{"num_hidden_layers": 12, "hidden_size": 160, "n_experts": 80, "hidden_act": "swiglu", "router_score": "sigmoid", "routed_scale": 0.816, "balance_bias": true, "router_cosine_scale": 14.0, "n_groups": 8, "groups_per_token": 2, "tie_word_embeddings": "early", "beta1": 0.95, "max_seq_len": 512, "train_tokens": 808300000, "max_steps": 3285}
Below are experts of layer 4 (counted from 0) of a mixture-of-experts language model. Rows are named router (the router's row for the expert), gate (a neuron's input weights, with its number), up (a neuron's input weights, with its number), down (a neuron's output weights, with its number) and show model dimensions 0-159. Each number is 50 + 10 x the weight over its row's rms, rounded and kept within 0 to 99.
After each expert's rows: "mostly gets" lists some tokens that are sent to it at least half of the time. This comes from a sample of Wikipedia text that the model never trained on.

# expert 6
router:43 47 42 67 48 45 43 53 41 60 68 52 61 48 29 54 53 26 43 58 53 61 55 25 40 51 42 49 52 21 51 60 63 36 58 49 41 43 40 66 54 55 58 42 41 54 45 42 52 51 40 60 44 43 44 65 45 50 48 25 50 70 57 63 59 54 61 51 49 52 71 46 48 47 65 60 53 45 63 67 56 56 33 48 59 44 26 49 43 44 64 40 43 60 54 58 31 36 45 52 44 49 53 45 44 46 54 53 46 57 50 50 71 57 64 49 40 65 62 59 57 44 61 57 57 44 40 47 44 37 52 58 50 45 37 58 52 38 63 57 42 38 57 49 60 44 57 35 38 35 47 48 62 40 55 37 41 41 36 64
gate0:61 31 48 54 46 61 67 46 36 73 42 43 45 40 36 39 58 46 41 47 41 69 55 44 47 66 36 52 36 48 56 49 37 50 60 51 53 45 57 51 45 51 51 54 55 52 60 49 49 50 39 54 43 54 42 53 40 47 42 32 45 61 48 50 44 42 54 57 55 46 57 35 40 51 63 50 65 50 48 54 40 61 50 36 23 54 65 40 35 53 75 44 57 59 34 58 56 78 57 44 49 37 44 46 58 71 50 53 67 52 46 49 49 44 80 42 49 38 39 73 57 32 56 34 46 34 62 53 52 41 34 39 32 41 52 47 50 51 59 40 52 52 47 42 47 47 37 44 53 62 39 70 45 50 64 47 51 48 50 57
up0:68 35 54 41 63 51 50 44 62 41 57 55 64 30 37 56 54 60 58 61 22 64 44 41 69 36 48 54 35 54 47 81 34 48 39 54 59 41 55 41 54 28 43 48 59 59 35 51 52 57 43 64 50 39 49 45 45 56 55 42 50 32 35 65 22 46 50 48 51 71 45 38 55 47 35 61 54 50 57 42 58 45 63 38 55 47 53 62 49 33 41 46 64 55 56 64 64 43 57 51 50 59 44 49 48 58 38 51 45 59 49 60 39 57 37 42 47 59 47 29 38 55 47 59 50 49 46 61 63 49 55 51 49 42 52 64 43 42 47 69 50 40 42 46 58 38 37 52 41 56 58 48 61 60 66 48 51 46 60 58
down0:48 53 53 67 16 42 37 60 48 47 60 44 42 49 66 56 36 50 44 40 60 37 46 57 21 54 64 46 62 45 58 40 52 46 42 53 57 54 36 54 35 68 57 49 36 51 54 59 50 47 71 31 49 46 58 55 53 38 38 56 38 43 50 35 58 69 55 53 47 50 55 43 42 63 45 44 62 60 62 60 52 46 62 38 31 47 48 60 52 56 58 54 45 34 46 53 43 51 72 55 61 55 65 45 55 63 67 58 51 53 47 52 32 55 63 42 49 41 45 72 61 29 50 53 57 51 59 59 62 56 53 65 38 42 48 56 43 39 39 44 46 53 61 61 60 49 59 43 61 49 34 48 44 51 66 30 52 59 50 46
mostly gets: " The", "\"", " \"", "The", ").", "\"."

# expert 9
router:46 57 35 63 46 51 37 58 35 63 60 40 59 55 19 61 56 29 56 57 56 59 59 34 53 39 41 46 57 24 51 57 61 34 56 42 45 45 25 65 46 44 55 47 51 52 43 56 45 48 53 61 40 46 40 63 37 53 42 12 55 65 45 57 52 52 55 53 50 52 58 43 55 52 61 61 45 48 54 65 58 49 38 53 56 34 31 60 40 42 58 29 37 59 49 51 35 42 56 46 48 55 53 52 48 42 56 44 46 58 40 40 59 49 58 48 55 64 52 66 44 47 49 50 64 42 49 43 57 45 39 55 35 49 40 56 58 41 63 57 50 31 58 48 65 47 47 35 40 38 42 46 60 47 45 43 34 44 37 64
gate0:55 38 63 49 47 49 60 57 60 65 65 55 57 35 58 44 45 69 34 68 32 51 46 33 55 47 72 55 61 57 53 42 49 49 41 61 48 40 51 48 42 40 36 54 42 51 20 57 53 49 48 46 34 45 53 64 33 54 43 46 54 66 61 53 54 53 35 50 44 63 39 49 64 64 63 56 41 51 39 50 56 37 58 62 60 54 42 57 47 53 45 38 60 52 43 41 66 57 53 53 64 53 38 55 52 61 48 47 44 46 53 55 46 51 38 47 51 51 57 60 52 42 45 24 44 53 48 62 41 28 54 57 55 53 37 47 64 59 67 54 35 59 61 33 68 45 74 47 52 66 59 33 60 27 50 48 48 37 44 51
up0:71 37 52 51 70 53 32 42 55 43 46 35 55 51 49 35 48 42 62 48 47 52 49 31 63 57 37 41 51 45 42 37 41 72 37 65 52 61 52 53 67 64 49 52 50 53 48 48 41 34 47 45 61 66 54 50 43 42 63 58 50 42 28 58 56 53 35 67 43 57 42 42 45 51 48 29 65 44 58 51 54 40 54 56 36 37 35 59 34 60 52 56 52 44 50 39 55 55 61 59 57 44 61 28 62 60 61 50 60 43 56 39 45 52 44 49 47 61 39 38 42 46 61 49 54 55 44 60 44 40 51 51 56 67 58 59 52 41 54 84 46 64 52 50 47 51 60 46 43 68 48 60 43 70 59 57 71 57 54 39
down0:64 59 59 57 66 35 42 50 47 57 49 66 80 37 47 51 42 51 50 57 38 63 54 48 66 38 64 38 56 54 45 67 47 46 56 54 56 49 59 56 62 58 42 39 70 30 61 49 45 34 65 44 54 36 54 52 55 39 55 38 47 46 47 68 73 63 56 42 66 61 45 55 71 49 42 52 55 60 47 47 31 69 63 37 63 53 55 51 50 51 41 36 49 45 46 50 39 40 65 35 47 37 47 70 58 49 46 57 49 55 46 22 59 59 52 61 61 56 43 64 47 51 47 46 56 48 51 51 30 55 61 54 52 49 57 40 50 47 59 49 45 45 50 55 58 42 41 51 59 50 53 42 44 37 74 36 38 41 43 40
mostly gets: " The", " \"", "The", ").", "\"", "\"."

# expert 56
router:53 45 51 65 49 52 39 63 48 53 52 60 53 40 22 48 68 30 41 56 52 47 58 47 55 45 27 55 52 28 41 41 68 43 56 45 44 55 39 52 62 45 47 55 68 57 43 71 46 56 52 41 64 43 33 31 33 44 29 18 52 38 49 60 50 54 52 56 57 52 51 50 46 55 51 48 45 47 63 50 65 43 24 40 60 38 65 49 57 61 58 33 40 54 66 45 33 49 53 58 41 56 44 51 51 46 45 41 45 42 72 35 57 57 55 42 54 41 45 58 39 53 41 46 47 49 58 43 59 57 49 66 46 57 40 42 52 41 56 51 62 68 55 48 59 44 64 34 51 51 34 47 55 41 43 63 52 43 47 42
gate0:44 52 63 33 38 58 35 55 35 56 50 58 59 52 44 52 47 60 50 35 40 37 61 63 35 61 36 64 39 27 43 47 40 42 70 49 52 29 68 58 59 60 56 46 56 40 73 56 38 46 53 38 49 57 45 47 59 47 32 41 41 42 42 51 41 63 59 63 64 43 41 60 49 43 60 32 57 43 57 51 53 54 57 43 54 49 43 43 58 51 35 43 46 48 43 64 41 32 46 53 46 65 43 25 54 41 53 65 56 40 57 51 45 51 46 50 39 53 38 62 43 65 54 31 48 58 62 66 51 60 37 55 49 46 53 48 55 46 55 58 66 67 45 64 39 52 46 53 47 37 66 29 57 55 66 56 50 35 37 51
up0:65 62 48 52 53 45 71 63 67 69 56 45 50 55 52 62 34 34 61 62 45 39 67 42 61 39 78 41 66 59 65 64 44 57 58 40 42 43 58 47 45 53 69 56 60 43 33 55 41 57 41 59 44 48 59 53 53 60 56 51 56 51 50 48 45 49 38 55 54 53 52 57 45 51 40 68 39 53 39 42 52 60 58 65 64 58 44 45 48 39 48 55 63 55 49 56 36 59 34 47 56 37 70 46 52 60 43 51 54 52 30 40 52 52 51 40 45 59 46 42 60 47 43 58 59 60 45 37 67 51 40 41 36 26 40 40 52 36 36 41 53 62 50 40 46 42 56 47 61 31 67 28 62 47 43 52 43 31 49 45
down0:41 52 35 53 41 56 45 54 36 39 43 53 47 52 60 51 72 44 58 60 59 61 58 70 20 62 41 62 34 70 46 44 48 46 56 69 47 54 57 42 51 45 52 39 32 35 62 55 36 41 50 67 47 59 47 63 53 59 60 57 49 63 57 60 64 59 39 51 55 45 47 44 50 64 35 38 54 61 47 51 27 48 49 55 38 56 45 48 37 54 58 49 41 44 55 26 45 33 36 42 52 45 50 50 61 47 63 49 51 52 43 46 54 47 39 48 33 58 41 58 54 43 51 68 59 36 52 45 65 53 32 56 47 59 46 48 35 60 57 37 30 56 67 61 39 59 47 63 57 66 71 47 56 52 55 59 41 48 52 64
mostly gets: ",", "),", " which", " while", ".", " where"

# expert 45
router:56 54 43 65 39 41 35 43 42 56 65 27 56 56 52 52 65 41 37 53 44 50 69 49 50 45 47 57 79 49 46 44 48 46 58 69 52 58 40 48 49 49 49 49 46 26 56 60 33 58 61 49 59 52 35 56 49 58 45 48 48 73 78 50 44 46 47 56 59 52 47 33 49 43 52 57 51 52 58 45 64 65 49 53 54 55 44 54 41 58 70 51 56 56 51 60 45 43 61 32 44 67 44 51 58 42 34 49 57 41 60 40 64 76 44 40 54 58 41 45 43 61 57 81 52 49 43 44 30 42 54 69 48 55 40 59 69 42 49 59 50 43 51 56 58 51 59 52 53 28 50 50 53 43 46 57 37 49 33 42
gate0:43 41 57 56 72 59 59 27 51 52 61 65 48 61 38 56 66 63 51 56 54 46 54 40 51 49 55 47 34 65 53 61 55 61 34 65 40 56 61 51 73 50 57 63 50 60 46 45 60 36 28 49 58 43 63 50 54 56 47 51 54 62 74 67 62 57 43 67 60 68 48 55 39 56 60 43 47 54 47 56 72 65 34 52 53 55 46 53 45 38 55 47 49 50 51 45 62 40 51 47 49 50 47 68 51 45 52 53 39 67 44 67 48 41 49 46 48 65 49 57 30 43 34 42 59 42 39 59 61 52 46 47 60 52 56 18 41 63 55 27 54 50 51 68 49 48 67 56 48 49 60 50 63 55 47 56 42 56 52 46
up0:67 53 46 34 42 27 54 46 47 37 41 52 49 28 52 58 43 50 36 40 44 32 66 62 45 60 45 56 35 65 40 31 63 53 53 54 40 57 55 34 46 49 53 39 55 62 63 51 36 56 54 54 44 42 51 53 44 58 52 50 51 61 07 56 57 67 47 56 55 53 55 55 45 52 49 49 50 43 46 44 40 37 45 39 47 68 44 49 51 50 50 55 57 47 36 46 37 48 22 59 68 43 53 58 37 50 47 51 53 69 40 40 44 52 57 40 47 38 58 42 51 45 47 55 28 47 42 52 48 60 59 63 37 51 52 60 43 44 50 32 64 71 41 26 58 43 63 43 49 48 60 42 41 48 52 45 53 49 66 44
down0:53 50 45 35 44 55 51 50 35 34 45 48 65 48 54 65 54 44 52 62 44 62 39 53 41 52 48 40 56 39 40 43 39 33 77 46 55 34 48 64 45 67 34 55 43 53 40 48 54 54 47 53 72 49 57 44 40 34 60 32 43 49 48 47 41 61 47 42 59 56 51 65 46 54 53 67 68 51 53 42 57 59 57 47 52 65 63 56 48 46 39 43 38 54 49 40 43 63 59 32 60 46 45 51 45 55 51 61 47 57 50 16 62 63 34 52 51 28 64 61 50 55 57 38 70 43 54 55 56 44 62 44 62 55 46 37 52 59 46 37 56 60 60 64 51 73 51 42 48 45 66 60 40 58 43 44 62 42 63 61
mostly gets: "S", "O", "P", "I", "U", " League"

# expert 48
router:56 48 43 78 41 42 40 53 51 66 58 52 59 55 50 54 52 43 37 61 44 47 49 57 50 50 50 64 72 39 57 47 61 31 64 55 45 52 58 44 58 48 50 51 45 34 48 48 38 59 49 49 50 53 31 64 53 44 46 56 48 62 82 55 43 54 54 57 62 49 45 35 60 49 56 58 46 38 49 57 50 59 56 26 52 46 43 53 47 75 65 40 66 61 42 67 50 44 68 46 26 67 56 59 61 56 38 54 52 53 51 49 63 63 45 59 47 55 47 56 44 66 63 74 64 42 47 27 33 37 50 66 40 54 41 57 60 46 51 51 46 50 54 64 49 36 54 44 58 38 43 65 60 51 49 50 36 52 45 58
gate0:46 47 60 64 41 64 64 77 53 49 46 53 34 41 45 54 57 65 55 61 59 52 56 48 74 53 68 43 60 58 43 46 52 56 46 44 51 56 64 44 76 44 53 39 65 49 52 52 51 44 54 59 40 43 42 44 66 43 60 44 49 44 56 68 65 65 55 52 41 46 39 41 47 46 40 58 40 43 51 52 47 47 44 31 66 35 30 47 39 55 51 45 50 36 46 54 64 43 39 37 56 59 76 51 69 49 54 38 50 41 44 31 55 37 48 43 65 51 57 58 36 47 65 52 40 43 45 61 39 41 42 28 37 46 30 41 49 44 59 54 55 50 47 53 62 49 49 54 40 61 50 55 71 52 45 64 68 41 55 39
up0:64 43 45 42 62 53 50 13 43 57 68 55 47 60 35 62 53 63 54 68 39 43 48 48 55 53 44 52 39 49 53 46 58 57 51 19 62 54 41 75 59 50 37 41 55 54 48 53 49 61 60 43 54 33 50 41 54 41 40 49 65 48 30 50 60 47 39 51 52 31 56 39 49 52 40 61 40 37 55 52 74 60 45 49 48 44 43 34 59 42 30 62 53 58 41 59 58 39 51 57 63 51 28 61 67 39 46 55 52 49 46 43 23 49 60 56 53 48 50 48 42 42 54 50 51 54 51 42 39 53 52 53 66 58 45 32 50 32 47 39 33 41 47 56 48 52 44 51 49 52 51 45 45 44 42 63 52 46 73 58
down0:50 37 46 57 74 55 52 55 45 55 55 56 59 42 41 45 38 60 54 40 57 57 32 62 51 52 49 40 43 46 62 51 60 36 70 54 50 63 62 59 39 61 41 43 53 57 43 36 49 50 39 65 64 58 55 40 44 49 48 51 51 62 43 48 53 55 25 28 46 57 41 51 35 60 65 69 37 34 44 43 57 49 45 53 55 43 50 52 60 59 47 39 30 45 61 39 63 60 41 66 52 58 54 55 60 61 43 51 55 60 41 56 45 40 31 62 46 35 51 54 45 62 53 42 55 30 53 46 35 52 44 54 56 51 52 57 60 52 57 60 67 61 51 35 50 41 77 59 35 36 48 60 52 71 36 44 36 50 30 38
mostly gets: "SA", "TA", "ER", " CO", "_{", "RA"